From a checkpoint of a small mixture-of-experts model trained on Wikipedia: 8 layers, vocabulary 9657.
Below are experts of layer 2 (counted from 0) of a mixture-of-experts language model. Rows are named router (the router's row for the expert) and show model dimensions 0-191. Each number is 500 + 50 x the weight over its row's rms, rounded and kept within 0 to 999. Numbers have three digits each.
After each expert's rows: "comes after" lists some tokens at least twice as common just before its tokens as in all text; "comes before" lists some tokens at least twice as common just after its tokens as in all text. This comes from a sample of Wikipedia text that the model never trained on. Tokens count by the router's weight.

# expert 4
router:400519511499409414553479478530495463496421529400489499490543546515483409466443480521518454536413476445483447346587570607490532447482501536611543616522501539600531485441488564473526466550583468428533568515458483560447497414517513543480528497457535479506569488568528393518463487404567452481501546490553539570489452487473485493491559456544442463467514545481515439554542537540509473426605518513451524565479578438458508541416506438528513530469571503555469510477491446504466480519437474445483468461401445506494539555427510484532464468433490464460478495526613484584513456476409634463
comes after: " ", "–", "201", "202", "200", "199"
comes before: " |", "–", "|", ";", ".", " |\n"

# expert 28
router:558505456560455585490472367580415485545406529482452507535512513531513476505417534482436401511575508529482523465455488511596489477480500484484444483515520497525499476582544441620470522502508522530500454551466537503524486452442516533539583505513556528576543490463441460507539474421552547516483542540489519454521518598536512476475633526516459561408432523555493506448467488528550539452470542505554372529411504463464531548443431462514498455573394549480456537425482462529511576481416495545595658503474484471494586521468504447500421417490465483486525464464549519625469367432515458557
comes after: " ", "-", " (", "°", "′", "–"
comes before: ":", "0", "8", "6", "9", "5"

# expert 18
router:489462464446545499494539431551587468529493559444532531579522415616526540523493549517500475469520397556424526491547518539461385519497510519538456552510459578481500498513480509483469519509604484469468450506564479522537492440400527436488565489443602479462472547571449520618499467510447482502506493609540476593561504464557468436585585386555570528472424471532432480433516564493626527440478474540485538473418486489420509495459407437507425561565519495490521477437523467519449503472491390471575533470526489552469486482495421370505489527494478419453502502565574607500580478508507522565
comes after: " ", ".", "201", "200", "202", "199"
comes before: " |", ",", ".", "–", "%", " |\n"

# expert 5
router:516487572453442483387500424516456537496446457497490519528548495548528440488489525589480532448530491489485541498543498506537551448498452533500565553528572513499547452585531501566563448514527545467488630428401498481406478481570570499498586407465568488486503551485487511418429527527493601526437483566527481593469455536632464521493529549452492443530513420573489414521512490465520451514501523455499354507491551507483540565568405440426470447427552529408509467509534497480584414432461468394531509556523560485532463538473470508502549492476561513492568507537436593615545533518471400422
comes after: " |", "|", ";", ":", ",", " in"
comes before: "201", "1", "200", "0", "2", "202"

# expert 16
router:542493510564484491417480562525437541524502565517519532481449527450559530532586588475453415448512399472515577435505476407442468504437499518472465472481561499504438462468541516554500546486463453417444486467609483356505448543521549479495551470601436597497442529492576514530479415486417466480549475506587486545473534442522494498464339495553446547483574504411502582600480481488501502453462520474420565541515469504532546516461471465602500485450492523568550557523501453575440496508433452505425490527542522415535447476508580504453484513472531544495450457577381577627473489455471555523
comes after: "0", ")", "1", "2", "3", "4"
comes before: " ", " be", " —", " \"", " +", " −"

# expert 24
router:439527415472477444513410592522577507519592513507499469532478498501415606537433453521488581470525536511404547645554543527518442510471516569445497503480575465493498542412463524434561468422626484590504475564463490494524480554471537476552489426498514434472561476471470488512477480506518496519433540484485459555475428398518468481607395476565443579501594427521517538545511483416472532512527537473523441494449459471494526494640557468515508475488449459478569477487474467494444529619461451524498487468505465511580521459539553479475473400546615507582522454616421522432493494448530506548
comes after: ",", ".", "s", " that", " where", " However"
comes before: " was", " and", " the", " he", " is", " a"

# expert 27
router:360533413512511485549454471504484478398544528488501476426467593486467423486458474448587552538500500576554551518519486603459470557560431466527598509582508472486565458483528530531532485471471570375470433526485442506563487484548551476422521509479496530562422509467524570455471563459489472491458561580592499491597506533573457439540536516523456467598516425546447528446514489532488448519419490568551452495441588488450491501553414456534502473572486475447425452531511419582542453434498519415525531442507502399400480459488522429565536469612521506471537478491508512569452575554532592525
comes after: " the", " in", " a", " first", " In", " to"
comes before: " of", " to", "201", ",", "200", "202"

# expert 7
router:487482526568477535531503399632551513469553588541468464410542573515466521484427499523508576576461470466576526486457467528436472544555507458473497506468418531538550369526496471507539538443560485484521447471565482413417486419510457486403470476444480595492580387516483550435605569529445504518448543552580494521501392571524493523430558501545552511569528521530510565427448491533503430516465467563569453569524500462491511552576591435470473451529502522333505564494533566485525459422468487437534472460448542518470560451467473562500484504471522492440528553544557453563470490592496516465
comes after: " ", ".\n\n", " (", "–", " |\n\n", "1"
comes before: "0", "2", "1", "3", "4", "6"

# expert 3
router:404509474499415486486449496471516510560447425520539440439550435529524539531494466583517507473426451487513488546479433562508532494481488467520564470507406413499506425496550508523526532529543520440532532446521497312340478495544483554457485524614499429513521597515465533518593480559466469542533413518555442452432468378520486474496424455481395523514506521410459471595568483519515493434542549525484587500518460543509479548478424589481601497515511529609489635531465462508486505490501423445500449479522495580464436422539483458523509484534515489511528509570407488573567543519489531541
comes after: " |\n", ")", "0", "1", "%", "2"
comes before: " ", " Win", " L", "00", " —", " Total"